python train.py --d_model=256 --n_experts=48 --d_expert=96 --d_shared_expert=0 --moe_layers=[2, 3, 4, 5, 6, 7] --router_z_loss=0.001 --init_std_router=0.0359 --lr_router=0.000327 --norm_eps=1e-06 --tie_embeddings=false --beta1=0.95 --batch_tokens=[32768, 65536, 98304] --seq_len=512 --steps=6099 --dataset="wikipedia_en"
Below are experts of layer 2 (counted from 0) of a mixture-of-experts language model. Rows are named router (the router's row for the expert) and show model dimensions 0-63. Each number is 128 + 32 x the weight over its row's rms, rounded and kept within 0 to 255. Numbers have three digits each.
After each expert's rows: a language model's description of what the expert responds to. This comes from a sample of Wikipedia text that the model never trained on.

# expert 2
router:169078140082126170140121085163168105147229165128140132189123082169142088157133109181118182086102186093115124129098128099151124155125140093171138128112110072119144175176073116107136144188118163
Description: Single vowel or short word pieces inside words, especially e and a, plus Romance particles like de, La, des, as in Dee, née, archdiocese.

# expert 40
router:194071188102134109170083125173161124120126211150166154197171133152127096123076167158150104144117150099140128158120175125138128115151167182129172101171116165123128064166130094122064140133118117
Description: Mid-word consonant pieces, especially f after a compound's first part, as in Goodfellow, Newfoundland, Perfect, fisherfolk.

# expert 25
router:180050175113190141094079116136197081127201155139146147154116106095064129133114176112164156136120141151134101148067159106117115084135136147109157152144149133075062110123068129115096128192066122
Description: Final suffix pieces forming abstract nouns, such as -ation, -ure, -ment, -ence, -ity: clos-ure, deploy-ment, herit-age, plus nouns like life, years.

# expert 18
router:149110136085145195096102115200119111118109165135133102151197095118123133151081127118118181084139163125137111132080157124150109130118092114150165126164108133137116090173101115128102140170107147
Description: Lone first consonant starting a lowercase word or name, such as l in laps, c in candidate, p in phenyl, plus Slavic -ov endings.

# expert 37
router:133096140123113141119059059128150135113147113146139145122138114171143116132148157131175111129102169133099100138144170108083058123151137129133144190147131155041144097181082120124056159140108115
Description: Middle pieces of longer words and names, often Latin or Romance-looking: All-ig-atoridae, Ill-ust-rated, Boliv-ia, def-ense.

# expert 34
router:125110130100150102126138050177165103136136147137144114171152140106165076110110162144155119048095195148116102113078105132116142076143077104104165153209099089130128119173078093096126118132118195
Description: Word-final s pieces, mostly plural endings such as s, es, ers, ings, ions, plus as in Christmas and digits inside years like 1972.

# expert 9
router:149104114124134152138097117189171080127135170139152125136172142156137115150107152141128189118129203106116113115077112090102106091106093111171140119229095133107132063173145110139092122209131100
Description: Single capital letter starting a proper name split into pieces, often after St or a first name: St Kilda, Wakeman, Kirkhope.

# expert 20
router:161093150118134170136127098169140068169178150140134143131140138086099162158103153199161174057098124126101053120125120100111110155148085170116129091204078098138141102179097128094119162163107178
Description: Pipe cells, commas, colons and dashes separating entries in results tables and lists, plus first names like Steve, Chris.

# expert 42
router:169074113085137134156118153148107116134197152162119145148170086140146129115111151126117139120089141103113119096091123075140092084113130147168155140177118155089099098173151095164133167131076109
Description: Second part of hyphenated compounds, especially -f in science-fiction, self-fashioning, stir-fry, plus word-start pieces like h in hockey and f.

# expert 11
router:163097153122146143197121127135133078152216110180150115185146112083116115128134158161166154082142140087127135111108182120108153140156092149079106193159129111094108139125062124109090224151109159
Description: Past-tense and participle endings and verb pieces in narrative prose, often after "to" or "was", such as ble-ed, plead-ed, l-ived.

# expert 39
router:134078160117188164071117084160128108128162148156111127173160072132121101135072153120181154096144161091111101088099109127130085125136098089180141125129124084142069090126112171098102144117125167
Description: Final pieces or head words of proper names and terms, like Society, Festival, River, Propuls-ion, Eurovision Song.

# expert 31
router:116095131073149149147107057165179122213137140177136131173157057127133147138083168125169199130063154085177079079124161102146099093170136200130169103177142107120120092180140122144101164179081148
Description: Word-initial consonants and clusters at a word's start, especially l, p, sp, bl, cr, such as out-l-aw, G-l-entoran, Bl-ank.

# expert 45
router:132094194115158150134108093179122113140173125167131093153180116109110094146125124184125192097125141142108093047097105123167073111091114097154136166168108091144096134149106146066113166135111173
Description: Prepositions introducing places, times or objects, mostly in, plus of, for, at, on, from, during: in 1960, in Stanmore.

# expert 38
router:148090171117114168129078058154157130144191148150139065156138066093088082206095177105146164095086152051173084134123184098138131120134141092117156123156151082077056109145137105123080179130119110
Description: Middle stem pieces of Latin-derived verbs and nouns before endings like -ed or -ing, such as inquiry, encircled, assumed, promulgation.

# expert 16
router:157093136082111164143164097177104129107175192111130063132165093157109123125100146167130143104098111105152112110110110090181133131151112150142153102133157077126076119163128108162100139182113143
Description: The word and, and pieces like a, hem, us inside words, as in Para, mathematics, circuits, area, population.

# expert 46
router:178108101078159126161111085139139062128150158158084133126184137135097137167069193211194145106095118137163090126100131109101143109068095148114206102105098099093106150146130120097080177181098153
Description: Opening quotation marks, short words like is, are, as, ne, me, and mid-word pieces like emus, empty, apt, See in See also.